Weights of a small mixture-of-experts language model, trained from scratch on English Wikipedia: a softmax router, 7422 steps.
Below are experts of layer 11 (counted from 0) of a mixture-of-experts language model. Rows are named router (the router's row for the expert), up (a neuron's input weights, with its number), down (a neuron's output weights, with its number) and show model dimensions 0-255. Each number is 50 + 15 x the weight over its row's rms, rounded and kept within 0 to 99.
Before each expert's rows: a language model's description of what the expert responds to; "mostly gets" lists some tokens that are sent to it at least half of the time. This comes from a sample of Wikipedia text that the model never trained on.

# expert 8
It responds to: Names in lists
mostly gets: " BBC", " Thailand", " Fred", "ZE", " AUS", "NG"
router:70 54 39 44 40 55 55 38 50 34 72 54 68 55 49 48 53 29 62 48 65 28 33 32 43 36 73 51 60 47 58 52 73 27 77 73 75 39 69 42 61 27 30 52 32 65 51 67 62 72 32 47 43 38 43 71 42 64 67 32 27 46 73 46 48 72 58 57 31 74 29 60 52 45 37 45 54 50 68 76 44 69 58 27 25 70 35 27 26 26 26 73 36 32 31 56 68 44 25 34 35 29 65 40 51 59 53 29 73 56 73 67 51 67 45 70 46 40 60 62 74 55 46 44 28 59 32 49 49 33 46 71 35 55 27 70 68 48 35 68 42 30 42 68 33 63 69 44 61 58 63 64 75 69 46 28 65 46 32 63 54 71 35 38 36 71 32 29 61 42 53 57 54 67 71 69 62 57 71 38 72 63 32 27 51 59 72 46 35 57 39 55 42 50 60 29 62 37 27 28 53 64 34 58 50 30 25 49 36 42 42 50 57 40 26 26 37 69 68 30 42 29 36 66 32 60 52 42 34 69 46 56 62 46 31 34 69 28 35 41 60 62 23 57 65 63 49 57 34 36 34 31 72 61 53 42
up2:50 55 85 50 58 66 78 74 27 83 63 61 58 49 65 57 35 32 30 79 31 61 61 52 28 35 31 36 28 36 32 39 52 42 40 52 56 50 39 42 43 48 57 51 38 57 65 62 52 40 51 43 47 34 66 35 04 53 48 49 74 32 69 55 60 31 46 73 73 51 42 44 57 61 58 50 34 40 46 82 54 55 70 39 32 66 44 85 27 37 63 57 45 72 81 21 24 23 54 38 65 49 62 57 62 56 47 57 52 73 51 40 36 75 85 46 60 67 47 62 43 17 44 17 47 34 55 40 41 65 62 78 59 43 44 53 43 60 78 42 50 52 64 45 42 45 56 37 51 43 64 41 12 34 43 60 61 26 79 56 44 39 68 48 65 22 77 71 51 66 52 71 55 44 56 40 37 47 42 64 35 44 38 21 44 50 66 35 35 68 53 49 48 64 20 46 44 44 53 53 33 68 44 65 66 69 88 57 40 64 31 28 57 49 58 41 35 44 22 32 46 37 40 62 55 63 50 52 64 51 60 58 47 37 38 57 51 48 67 41 52 59 65 54 71 56 23 42 35 43 77 31 44 38 45 70
down2:38 43 55 66 33 58 60 44 56 72 52 74 51 65 27 43 63 62 48 58 57 68 67 52 38 36 53 61 74 46 73 49 27 63 66 46 58 38 56 31 76 83 41 62 49 23 29 35 81 83 35 40 12 61 46 48 64 51 63 98 37 52 51 60 56 67 57 48 69 69 32 43 48 26 42 71 41 48 44 90 34 34 43 63 41 90 54 08 46 48 68 52 60 53 34 42 44 68 56 47 25 31 40 42 20 31 19 51 51 31 43 66 34 49 69 72 59 30 23 39 53 52 46 57 71 68 68 60 69 70 44 90 57 52 45 42 51 71 46 40 52 74 52 48 47 57 48 71 14 52 53 50 30 40 33 31 41 39 52 34 61 44 79 36 47 43 74 30 53 22 39 44 75 45 53 66 58 58 58 50 68 79 49 57 69 47 60 40 59 38 63 55 58 37 34 42 62 67 48 31 37 44 57 63 41 67 44 57 54 60 47 57 37 40 45 56 73 40 62 82 65 36 40 39 34 40 47 63 63 54 41 39 30 49 46 55 41 47 48 53 38 45 67 35 23 53 25 63 45 39 39 53 60 55 51 45
up3:54 46 47 63 19 52 35 51 59 67 72 39 44 58 69 84 36 50 59 73 63 54 34 65 41 70 38 66 37 27 68 59 49 56 53 43 25 60 64 27 28 74 58 79 22 34 72 26 71 30 47 35 24 55 43 46 57 22 68 51 59 33 69 69 38 50 58 67 50 39 38 50 62 33 59 52 64 45 53 45 68 45 61 56 62 56 51 62 64 40 39 11 46 48 51 40 42 43 36 49 40 55 38 46 34 42 53 54 35 64 36 50 69 41 52 46 54 50 45 42 40 34 34 52 71 19 45 44 47 56 62 45 59 58 30 51 35 75 49 30 43 52 52 60 95 33 55 56 43 68 64 36 69 82 51 52 26 15 43 44 43 48 48 36 72 33 33 63 45 46 22 15 49 48 50 51 60 54 49 68 53 43 58 67 71 55 55 60 69 59 45 58 31 69 51 77 53 50 75 47 44 56 51 49 27 45 43 74 45 64 62 54 32 59 52 46 55 37 49 13 40 43 50 57 66 55 49 34 27 76 48 48 58 59 71 70 04 73 36 27 41 46 43 69 64 60 07 38 51 52 69 45 54 85 26 22
down3:55 58 59 30 66 47 80 70 58 56 33 38 54 57 36 66 52 32 34 54 57 64 43 64 65 61 23 42 78 31 33 36 51 53 27 50 47 58 72 64 67 70 59 48 60 36 59 53 69 53 20 48 18 49 31 28 66 71 43 50 68 53 58 65 21 50 59 51 50 54 53 52 54 68 48 63 50 49 75 39 33 39 37 45 57 71 39 44 49 53 56 50 61 65 60 59 72 50 39 53 62 68 55 71 57 33 54 77 36 76 34 40 47 52 21 50 49 75 64 46 49 76 67 28 46 53 52 53 66 75 48 66 39 33 36 52 53 46 35 50 27 41 49 38 34 43 56 39 59 55 30 40 57 36 44 47 83 45 45 44 42 54 25 70 27 55 61 48 40 53 90 41 72 64 23 32 49 51 38 55 78 85 55 69 66 28 70 61 43 42 29 23 20 77 36 17 33 69 46 21 68 42 59 57 40 50 44 69 28 59 42 81 86 52 61 27 46 44 73 42 60 23 73 22 50 56 59 58 59 44 58 72 34 80 50 56 57 62 51 40 77 47 25 49 55 39 50 52 49 41 58 54 57 22 37 41
up4:80 35 55 22 49 63 52 19 37 57 55 66 34 84 58 57 54 74 50 64 44 66 40 53 75 15 62 60 42 57 48 49 31 80 55 50 22 84 41 44 63 79 77 71 56 38 41 60 54 54 54 76 61 49 31 62 49 55 47 44 56 65 44 50 63 65 64 35 58 52 57 50 43 48 42 66 42 83 25 57 49 63 49 65 46 45 45 47 49 63 27 15 39 51 55 66 25 30 61 35 63 55 61 28 61 55 54 65 53 31 33 55 69 21 43 38 51 34 32 43 80 47 46 66 59 52 40 53 66 40 55 72 59 39 35 65 37 20 61 31 28 12 51 39 53 44 44 31 54 37 31 66 34 65 41 38 27 47 59 44 51 53 71 38 60 62 60 48 60 58 67 61 38 41 41 42 23 66 33 59 52 57 59 32 43 51 53 33 52 56 32 53 62 55 52 56 73 47 57 62 67 53 45 41 41 47 54 81 52 51 52 13 36 52 60 57 67 25 22 52 37 48 51 15 37 45 62 63 37 54 50 58 26 46 44 59 12 23 68 78 39 47 50 55 64 53 38 54 31 31 40 10 41 46 73 84
down4:77 51 24 52 11 30 56 35 48 35 52 41 52 45 35 59 48 58 45 48 61 33 52 66 67 59 62 65 55 62 40 47 63 39 57 51 38 57 54 53 65 69 50 49 66 55 46 39 50 61 21 35 28 70 43 62 61 52 50 32 70 60 53 27 71 62 44 59 60 69 24 74 33 58 52 44 44 46 46 60 63 66 51 47 66 39 55 27 18 56 21 35 54 32 44 73 37 75 41 43 10 44 97 32 79 29 47 43 32 74 34 35 40 48 36 32 38 31 72 34 78 64 52 67 51 59 37 46 41 51 33 71 70 44 73 56 29 30 53 60 56 46 28 60 50 45 52 43 53 20 57 53 50 76 50 41 46 55 32 48 59 61 52 55 33 53 43 47 51 48 42 38 46 54 57 56 37 26 35 46 25 42 68 25 48 15 78 23 39 38 68 81 38 50 45 67 73 41 40 23 81 21 64 44 52 63 51 53 58 18 44 71 56 39 44 59 44 62 50 32 66 35 35 62 42 63 82 51 69 55 35 41 48 38 36 59 27 40 38 74 81 59 56 52 49 34 47 67 59 45 43 25 53 42 75 56
up5:45 72 55 45 39 46 47 44 44 40 63 54 42 46 51 48 56 39 61 42 22 55 26 73 46 60 45 35 72 69 23 57 51 64 30 56 42 43 28 80 66 56 65 62 47 47 42 54 45 39 56 36 49 40 62 68 48 65 21 56 65 47 45 57 70 21 59 50 43 52 14 27 62 60 45 53 39 52 41 55 59 32 44 42 53 40 55 42 41 46 52 72 86 40 61 31 40 73 33 62 45 25 55 38 48 56 61 55 67 59 46 51 63 36 34 23 31 73 41 68 17 44 11 45 53 35 59 40 36 62 47 35 69 51 32 53 33 63 51 49 63 57 35 78 50 36 60 31 42 87 33 44 46 37 49 76 31 64 60 57 46 87 42 54 47 48 51 76 84 60 75 64 34 58 60 58 55 60 51 41 46 40 44 46 58 40 84 57 56 45 30 87 59 62 64 71 45 69 41 38 65 53 56 28 43 68 52 38 46 56 36 45 60 63 44 46 52 40 57 60 40 43 51 57 71 24 67 57 55 13 66 68 57 64 64 65 63 46 39 26 61 32 55 36 31 58 99 36 67 30 86 34 76 72 30 57
down5:58 34 56 31 30 34 46 68 29 45 68 40 54 67 48 66 76 55 37 62 58 51 42 53 38 57 65 44 47 43 60 47 39 43 60 35 37 59 85 54 65 56 58 40 59 90 65 53 61 53 57 59 33 69 58 36 78 37 52 62 52 74 61 54 56 35 34 86 49 58 42 35 40 52 65 76 47 57 44 49 65 70 54 23 58 45 55 49 39 77 67 52 39 44 61 58 64 96 44 32 53 37 37 45 25 39 29 52 47 49 43 56 76 55 57 23 35 50 58 48 58 55 44 59 33 35 58 34 43 19 79 32 44 29 44 65 40 26 39 45 17 53 53 45 65 51 48 51 50 71 57 32 69 39 47 64 52 24 61 39 59 88 57 40 50 46 50 42 54 53 42 38 51 65 42 33 52 73 24 67 22 34 62 74 33 48 18 55 67 21 63 60 55 63 64 70 84 58 44 37 35 31 46 66 57 42 47 65 43 37 63 62 60 67 64 67 48 68 83 71 56 39 21 40 05 76 61 62 44 44 59 49 33 71 24 57 39 78 48 49 41 24 67 62 60 46 61 64 70 44 45 41 54 35 50 52

# expert 11
It responds to: Romance prefixes and particles
mostly gets: " de", " Al", " al", " un", " El", " San"
router:55 40 31 32 47 64 64 47 48 42 75 61 71 57 30 51 33 37 39 44 38 30 31 54 47 44 52 55 65 40 53 46 51 41 84 41 70 57 62 67 52 24 56 41 38 67 72 50 51 70 30 63 68 62 60 71 43 47 47 29 27 49 70 37 64 67 71 41 46 72 52 74 58 70 43 32 51 41 71 71 36 50 57 27 39 40 25 25 36 42 40 64 39 25 35 34 74 42 64 38 34 24 42 38 28 57 35 34 77 64 67 74 41 68 48 50 44 22 38 44 63 75 51 55 35 29 37 59 67 33 38 61 30 65 58 64 70 25 39 59 47 53 42 75 44 44 68 41 77 42 56 67 61 68 59 31 49 41 61 65 29 73 26 36 28 57 47 28 59 41 47 34 48 31 62 43 73 58 65 62 42 37 30 43 48 46 90 58 42 45 25 38 46 63 48 56 65 44 36 60 51 42 57 72 39 27 48 75 43 46 40 55 69 40 29 74 35 76 68 26 47 26 51 73 44 60 58 55 32 57 34 55 63 75 30 62 74 32 44 57 56 59 35 29 67 71 23 68 57 23 61 33 50 53 28 33
up7:21 51 51 58 47 27 23 62 51 64 56 48 35 33 44 49 38 29 62 52 76 62 52 61 47 28 57 48 54 58 60 54 41 43 67 73 51 46 52 51 65 48 50 49 57 50 55 56 47 45 58 25 75 39 34 76 19 47 50 39 58 43 37 61 42 36 66 50 48 09 53 62 44 76 59 27 49 53 56 52 57 20 63 37 62 36 60 26 54 41 47 47 56 52 62 60 44 20 45 61 56 47 30 51 38 02 58 48 32 64 51 46 52 62 59 42 26 55 61 44 33 42 44 49 69 32 18 56 63 67 52 49 26 48 71 82 50 62 87 55 44 84 28 56 54 75 43 49 46 53 43 68 40 64 64 26 55 41 81 50 47 50 57 46 45 57 56 47 52 71 34 47 20 67 32 65 71 53 28 47 48 61 47 60 50 26 34 16 75 61 49 57 59 36 84 43 38 47 58 59 53 33 66 81 24 25 33 70 63 52 63 50 53 72 62 52 68 52 57 32 45 66 51 38 99 50 74 62 62 42 46 80 55 63 35 66 46 41 78 68 42 41 66 56 36 70 30 51 48 39 59 47 33 35 40 64
down7:41 72 64 41 48 52 39 33 54 58 49 61 60 55 09 37 36 75 62 64 48 59 52 74 44 33 45 42 51 31 55 39 21 62 58 50 36 49 38 49 66 54 52 47 59 52 36 52 28 59 27 71 64 65 47 40 62 44 67 50 63 36 58 36 74 81 44 38 41 76 63 55 33 53 34 67 40 55 44 46 29 71 43 46 38 61 28 53 24 20 67 26 79 58 59 88 66 42 36 79 53 66 45 46 42 47 51 63 57 41 23 55 71 57 40 60 14 56 56 54 40 68 58 60 38 32 75 70 81 56 43 40 59 53 63 58 52 25 39 47 60 62 46 50 47 34 41 61 66 54 51 57 53 43 64 37 53 47 83 32 46 52 54 62 36 49 46 50 67 25 76 50 26 48 23 59 41 49 43 67 43 47 54 49 70 73 36 68 51 61 38 37 42 42 59 42 48 79 42 33 66 63 31 34 57 44 44 35 60 39 42 56 80 24 20 69 43 53 53 34 53 30 37 84 28 61 78 36 52 72 34 32 47 25 53 72 69 67 59 60 52 86 50 82 50 17 32 45 49 74 49 57 33 43 29 62
up8:29 53 43 65 43 51 56 37 26 57 74 30 45 51 67 75 66 53 45 72 54 41 59 47 44 32 57 39 53 61 37 48 28 71 72 46 15 66 23 61 66 66 60 49 60 37 57 42 52 54 85 50 34 62 63 38 47 51 35 67 41 66 73 37 52 51 42 41 47 61 32 27 44 60 59 42 50 53 64 24 49 55 74 55 55 59 34 62 57 68 80 31 57 59 33 69 39 34 52 46 61 52 44 45 54 50 14 39 45 28 46 53 52 63 55 30 64 58 55 32 18 54 55 77 60 48 56 46 57 23 84 42 31 41 66 41 28 16 67 50 63 83 52 25 79 56 45 66 71 47 48 39 49 71 56 34 44 55 64 49 39 52 62 70 55 74 70 41 61 48 65 35 48 53 23 47 59 44 77 55 45 67 49 49 43 50 56 52 43 43 26 47 54 52 49 91 51 46 30 30 35 61 70 45 29 19 08 34 39 34 74 40 55 38 85 56 50 39 60 32 34 61 41 37 40 60 52 41 55 29 33 37 25 39 41 48 58 46 69 54 70 77 43 46 79 48 30 18 48 57 61 46 32 76 68 61
down8:84 56 15 49 32 57 56 27 60 59 69 57 54 44 28 45 39 66 58 78 39 58 55 53 70 45 35 69 50 72 76 26 52 41 64 74 50 50 45 48 57 52 43 49 29 43 73 49 49 43 50 41 40 36 86 48 31 73 61 50 53 48 71 59 37 72 21 69 54 45 62 61 52 62 30 74 51 46 55 81 41 37 57 63 41 60 41 48 60 69 46 33 66 14 24 00 48 79 56 59 69 43 63 57 54 31 51 50 65 42 45 61 65 45 69 55 36 82 56 45 68 48 54 55 56 66 62 65 28 84 50 60 42 52 39 70 55 54 09 59 64 58 48 33 63 58 66 60 59 44 49 43 39 43 57 51 26 34 37 45 63 54 60 40 43 71 18 76 38 40 48 40 57 59 50 12 68 05 19 60 38 44 35 36 60 53 64 48 37 48 58 47 53 75 63 43 49 55 70 56 57 39 61 64 49 35 51 46 42 45 34 67 42 70 67 42 51 60 49 63 24 50 61 26 26 40 34 65 58 48 66 35 58 65 26 46 41 18 37 59 46 25 55 73 38 64 66 48 79 64 44 44 38 47 55 56
up9:47 16 42 28 70 41 53 47 44 30 80 68 11 48 20 57 63 34 48 42 53 56 19 72 15 52 07 55 68 65 38 56 23 52 54 53 66 50 61 33 50 56 93 62 42 51 66 51 51 47 60 76 62 38 46 72 41 51 55 63 44 45 45 39 53 66 43 52 38 49 58 29 56 35 30 27 31 43 63 57 40 18 56 59 26 49 43 38 58 57 73 47 56 46 50 49 58 61 68 45 57 59 43 49 59 40 56 48 64 58 45 99 42 45 39 48 66 43 30 49 12 55 58 35 52 51 39 18 27 54 55 50 71 46 59 63 30 61 41 59 23 44 43 78 49 64 51 15 46 31 50 75 34 71 38 78 53 59 43 54 57 45 51 38 68 32 61 63 55 62 38 32 78 18 61 51 41 46 45 48 43 46 37 44 58 42 69 37 48 55 68 59 37 40 60 47 59 41 63 52 37 38 53 61 55 70 53 50 47 56 43 43 65 74 49 65 42 55 39 44 52 47 46 35 42 69 64 92 33 42 24 64 50 66 66 73 52 50 20 48 49 44 54 34 46 32 42 45 99 58 24 67 56 45 43 50
down9:51 50 71 37 25 63 52 52 13 55 50 42 35 64 46 68 27 29 46 51 53 47 26 69 35 43 57 38 72 39 50 67 36 72 54 34 60 12 49 52 39 72 63 35 26 74 13 69 56 80 61 41 48 48 41 53 42 38 32 43 47 49 50 38 66 68 75 72 67 49 62 46 51 55 50 40 76 44 47 34 44 58 41 54 66 61 68 51 55 63 18 66 40 47 36 49 36 33 43 32 45 28 44 65 41 53 13 42 62 30 74 33 61 32 54 41 96 50 66 45 67 71 37 52 61 43 44 53 58 61 45 42 58 73 47 73 35 66 50 71 30 71 80 33 26 48 60 25 48 46 64 44 67 66 46 48 47 49 27 60 72 44 32 65 36 57 59 73 51 68 55 54 62 76 37 52 63 54 76 62 68 56 43 52 41 64 41 50 39 36 68 45 53 75 52 61 47 54 57 49 82 35 59 46 63 58 57 42 69 66 47 58 27 46 58 66 50 35 56 37 48 31 38 54 26 47 42 58 47 72 25 60 41 32 72 53 63 39 49 61 21 84 32 75 28 52 27 64 47 75 65 49 22 75 56 40
up10:35 44 55 30 59 69 50 45 44 72 54 60 63 58 38 28 54 58 48 39 65 71 30 46 51 64 48 60 56 40 53 62 51 62 53 49 19 63 54 51 62 38 70 48 42 37 69 37 63 42 49 47 42 52 78 58 62 82 29 40 63 40 42 34 50 29 57 42 53 24 84 51 25 54 30 54 32 68 57 47 62 34 71 37 49 27 23 62 37 63 58 45 69 39 32 76 23 59 55 35 49 24 74 56 48 44 45 44 60 44 48 29 27 53 72 44 48 43 60 60 47 62 42 35 66 29 18 57 48 45 59 66 58 53 50 68 50 59 63 73 63 63 61 81 64 51 41 22 55 47 48 70 20 68 61 39 46 46 55 46 44 56 49 68 57 40 64 47 69 37 60 03 33 39 57 51 28 56 50 49 65 20 45 09 48 47 66 75 64 59 58 73 25 48 57 33 72 60 40 19 45 44 25 44 49 57 56 56 29 50 10 41 43 37 50 56 32 52 66 77 58 44 29 36 58 16 32 57 56 38 49 65 65 38 73 53 66 30 64 28 36 42 57 61 74 22 53 83 64 47 46 77 38 31 47 62
down10:55 58 42 55 52 43 60 60 27 51 64 53 45 59 40 36 60 37 57 75 51 50 74 35 38 55 64 91 78 63 60 34 45 35 68 70 49 52 64 58 38 57 53 59 59 63 41 69 64 38 18 48 36 57 55 34 37 49 47 43 54 74 33 57 65 39 31 38 53 59 63 56 51 39 50 45 46 67 40 33 73 75 49 53 49 62 40 46 38 72 49 64 41 44 61 35 47 56 65 66 32 56 58 68 39 57 82 28 40 33 54 37 75 37 20 54 64 55 35 45 57 46 50 53 61 51 31 51 75 30 21 21 67 50 42 38 45 51 56 40 46 28 58 78 43 27 29 51 75 21 60 34 52 59 49 65 23 59 53 68 91 41 35 55 94 53 56 32 65 50 49 50 70 33 49 54 73 64 43 50 35 49 55 56 40 53 44 49 78 57 66 65 52 55 48 76 73 54 23 30 45 39 59 66 44 45 54 46 58 45 39 42 37 44 63 65 47 65 58 50 82 53 19 49 60 58 30 88 56 59 51 19 70 50 93 42 36 58 75 31 52 76 30 50 26 28 19 45 56 59 38 85 56 42 29 49

# expert 2
It responds to: Mid-sentence nouns and sentence ends
mostly gets: " period", " earlier", " century.", " caused", " case", "ment."
router:66 50 38 47 44 50 54 48 53 38 70 52 66 62 51 41 54 33 59 45 63 29 35 33 40 34 68 56 70 47 66 52 74 29 73 64 78 43 68 45 56 25 30 55 38 65 52 73 64 71 35 49 51 35 54 76 47 58 69 25 29 37 71 41 48 75 57 56 26 75 32 61 49 42 36 46 64 55 69 76 41 70 53 28 28 70 35 27 30 25 29 75 41 30 30 56 65 47 24 41 41 29 70 51 59 59 48 30 74 48 66 67 49 68 44 69 57 34 50 57 75 57 42 47 30 63 31 50 45 26 43 58 38 54 29 73 69 47 38 66 44 27 44 70 39 65 77 50 67 56 65 66 68 66 49 31 59 39 37 60 56 76 35 45 34 66 35 29 62 51 52 59 43 65 70 72 68 53 75 49 73 65 25 27 59 59 73 48 34 62 37 52 39 51 52 25 65 46 28 31 46 62 44 52 69 33 25 53 33 40 42 52 43 40 31 28 39 73 73 32 40 26 28 67 29 49 42 50 36 71 47 51 55 36 27 26 74 30 43 48 57 61 27 58 63 58 55 54 39 37 44 33 67 61 66 38
up2:29 65 48 46 39 42 53 49 39 43 40 51 54 76 58 49 58 38 48 30 48 54 45 65 70 66 67 40 17 39 59 50 30 43 45 44 55 76 51 55 39 58 53 47 21 34 40 49 58 30 83 50 39 65 56 48 56 36 61 70 61 42 13 30 56 52 29 62 61 71 53 62 37 68 83 70 71 50 61 49 58 43 76 65 43 31 27 46 35 51 79 45 50 43 45 81 24 62 43 74 39 69 49 75 69 63 39 60 59 46 36 56 80 37 35 50 68 49 33 45 47 62 57 37 52 39 56 63 58 65 33 60 48 37 57 63 53 53 57 68 52 57 62 74 46 74 39 62 67 58 48 64 75 43 49 79 53 66 34 41 74 62 36 49 27 32 63 38 43 29 41 30 71 68 24 58 44 56 54 38 72 42 91 64 38 63 41 44 51 14 55 32 54 47 73 26 44 36 41 53 46 70 62 70 36 51 53 55 68 67 62 73 44 67 29 66 76 26 53 25 33 59 66 13 41 59 57 53 49 42 49 44 36 56 66 18 42 67 51 56 45 40 68 33 37 86 56 42 37 53 59 32 61 26 74 22
down2:19 68 45 60 31 43 55 44 52 57 58 30 55 37 41 47 32 52 49 47 44 76 59 19 49 34 39 31 31 38 57 44 63 33 38 37 71 47 42 75 41 53 65 64 62 54 38 22 64 44 27 35 58 72 63 48 32 57 56 49 37 49 40 39 58 48 39 54 43 58 14 43 33 37 51 46 86 56 44 38 61 60 50 54 61 66 38 46 55 64 35 66 39 44 56 50 71 71 50 38 52 59 58 49 64 43 42 58 70 37 50 63 64 70 42 76 65 32 45 44 47 48 66 65 74 37 29 52 86 46 59 63 52 45 86 51 67 50 24 33 45 49 66 93 49 48 47 26 58 76 21 48 63 41 28 70 19 55 38 50 52 51 43 47 36 37 52 20 77 26 27 57 21 56 36 55 44 39 41 54 33 49 49 29 16 43 62 37 41 41 54 59 49 48 64 39 49 64 60 60 29 63 28 43 59 82 36 57 90 55 32 23 42 38 59 48 35 61 43 36 51 68 61 26 85 26 53 51 51 42 39 43 25 40 40 50 18 47 59 41 48 75 67 41 69 66 32 48 59 38 46 24 78 69 26 45
up3:28 40 56 55 51 40 51 62 48 32 27 51 42 29 50 49 45 44 30 63 40 57 59 52 44 56 40 53 46 44 34 76 46 61 60 50 66 64 48 31 66 58 35 45 50 39 50 48 38 43 48 53 46 52 57 44 39 56 64 76 44 57 68 28 57 41 46 47 71 53 60 59 41 56 76 41 47 00 34 42 74 58 48 50 73 38 39 16 20 49 29 49 58 55 53 65 26 58 53 33 47 65 39 35 82 32 41 54 50 38 39 53 70 64 48 63 51 36 66 35 46 58 29 65 69 45 76 51 46 51 39 62 71 32 70 60 37 44 60 72 44 53 65 71 46 27 31 39 45 57 46 86 39 37 47 50 36 08 42 25 53 09 52 56 07 38 68 37 40 83 57 54 47 56 38 65 47 51 73 24 45 38 57 43 69 59 25 35 39 49 35 47 57 61 69 41 42 55 47 67 63 56 33 69 51 55 59 47 29 43 34 27 70 66 72 31 62 36 37 84 50 49 62 82 48 52 21 47 42 40 73 40 47 31 51 27 44 59 54 62 66 62 32 62 49 38 67 55 41 36 19 60 40 60 78 99
down3:45 45 43 61 46 26 64 47 47 60 51 22 49 58 37 68 39 61 36 51 43 60 51 36 61 62 60 59 63 69 61 32 50 59 38 41 24 34 45 40 49 33 74 40 67 56 36 51 38 93 31 17 59 63 55 76 34 42 51 47 40 73 72 38 63 23 72 55 30 47 44 41 45 30 62 24 37 53 72 69 40 43 27 55 62 70 22 42 65 27 57 31 41 53 67 58 34 79 15 56 78 29 64 54 84 55 54 59 44 44 35 52 50 35 52 64 51 36 50 55 49 30 43 57 57 52 74 45 71 44 45 32 84 49 49 56 18 86 34 43 45 70 61 54 62 54 16 55 46 38 43 29 44 47 52 19 49 35 58 52 65 53 58 61 54 43 87 46 56 62 54 37 45 31 48 50 54 70 21 69 42 41 31 49 32 38 70 49 43 41 40 43 47 44 45 30 61 63 55 35 36 44 46 39 57 64 82 50 68 59 72 52 53 56 83 47 55 49 19 19 71 78 23 39 62 41 63 57 53 53 55 67 52 76 43 79 36 68 61 60 58 53 30 41 62 48 29 48 65 56 65 52 64 71 43 30
up4:38 40 36 38 50 68 51 62 58 46 60 50 12 61 49 39 55 47 52 58 65 93 49 40 79 42 40 44 71 71 36 50 67 43 70 55 56 46 24 53 49 65 38 58 49 52 68 77 26 36 24 25 69 47 44 47 24 58 35 30 71 35 52 48 53 47 51 55 51 61 54 42 50 73 23 29 40 39 56 84 68 32 42 58 37 64 71 77 69 61 42 46 37 55 57 50 25 41 47 57 45 25 57 77 43 41 48 46 44 32 69 48 58 44 29 36 67 43 62 59 43 45 68 39 80 84 36 58 55 29 67 71 52 42 39 78 51 70 61 37 61 99 64 60 37 47 69 51 74 19 70 54 00 37 51 27 52 36 65 49 57 50 31 40 39 44 72 36 60 45 40 66 46 54 37 53 51 42 53 48 19 34 57 50 37 58 52 74 56 39 31 45 59 43 61 68 63 40 68 23 74 49 50 68 33 65 60 76 65 68 37 56 80 41 44 66 43 55 42 58 32 55 30 47 62 53 44 54 44 34 68 47 64 54 64 28 55 30 32 46 35 39 33 50 64 51 34 42 43 63 52 60 50 33 42 22
down4:44 38 59 54 33 52 64 19 43 43 64 60 50 43 53 70 52 54 58 45 51 49 58 80 30 53 50 47 55 83 58 81 60 35 47 52 53 60 58 64 35 41 34 57 32 49 57 62 54 32 32 23 36 66 29 51 55 38 42 43 63 70 44 48 43 82 52 59 92 51 70 38 53 38 62 70 53 56 49 58 48 67 42 80 36 45 63 68 19 32 43 46 31 67 38 66 40 66 47 41 71 63 70 44 69 48 72 24 58 70 15 77 47 73 48 19 33 45 21 34 52 53 24 22 39 32 38 45 41 61 60 37 79 37 44 31 63 65 46 57 60 64 62 49 27 36 38 50 57 59 66 36 44 50 41 78 49 40 96 21 48 49 46 48 45 67 76 70 59 52 34 40 51 35 62 47 55 46 46 43 42 45 65 36 51 57 20 46 63 54 74 37 59 66 48 51 63 41 48 42 25 33 73 72 55 42 67 43 70 77 30 67 25 21 44 57 49 48 48 75 79 38 70 54 38 60 57 48 61 51 39 48 45 69 43 35 34 48 40 29 63 34 85 42 49 25 73 52 43 39 60 46 35 41 27 43
up5:34 24 36 55 43 42 59 52 67 55 14 29 70 53 68 37 21 61 41 35 44 65 53 55 33 37 62 56 34 68 66 83 46 44 67 79 60 33 62 52 72 26 50 48 25 49 59 40 61 29 36 66 47 52 57 52 44 44 44 21 53 33 36 21 44 25 36 43 36 28 45 32 57 59 50 55 69 60 36 51 80 33 67 52 30 58 51 51 59 37 54 53 42 37 39 57 59 34 77 57 40 51 45 52 53 44 46 68 38 50 91 51 36 42 62 21 71 49 39 45 41 63 67 62 37 37 55 64 52 73 80 69 33 78 53 63 76 56 54 71 60 45 55 46 65 51 43 51 34 60 76 79 82 33 64 92 51 74 51 31 50 40 40 36 67 64 71 47 20 52 34 47 30 47 42 51 45 40 46 53 46 29 49 45 45 62 41 58 47 40 54 56 34 42 62 64 63 58 59 53 61 48 32 33 54 49 61 45 15 35 57 46 54 81 43 62 98 67 28 55 69 58 37 55 86 19 52 20 51 41 57 45 28 44 48 61 65 57 52 70 47 38 66 71 59 58 48 52 69 72 45 72 63 47 37 56
down5:62 78 75 48 54 43 61 64 40 39 60 65 46 41 57 58 54 26 99 58 39 39 65 63 30 25 59 26 48 31 20 58 16 28 34 50 47 28 31 62 64 64 27 72 42 28 68 72 69 58 52 49 30 55 36 57 91 68 49 38 33 37 35 44 55 42 57 47 38 52 65 22 36 80 50 46 45 28 16 69 40 34 45 24 65 47 60 60 57 57 49 25 66 33 72 64 77 32 74 59 54 59 55 45 64 22 43 55 35 53 33 58 63 52 56 48 47 31 50 53 56 59 44 54 32 42 50 60 55 52 29 50 63 56 44 49 35 53 35 52 54 67 37 77 43 37 75 44 68 65 48 35 33 58 70 36 53 56 77 58 56 69 34 64 33 43 45 48 46 85 69 81 41 43 42 43 44 40 58 60 40 25 31 53 46 61 62 49 47 32 36 70 64 43 58 37 54 69 39 60 31 33 73 65 49 43 33 76 55 72 75 41 53 50 48 55 33 60 32 77 39 44 68 43 51 43 49 74 55 22 44 60 71 28 38 60 56 76 26 56 67 54 33 43 65 46 46 63 64 67 43 73 33 63 47 47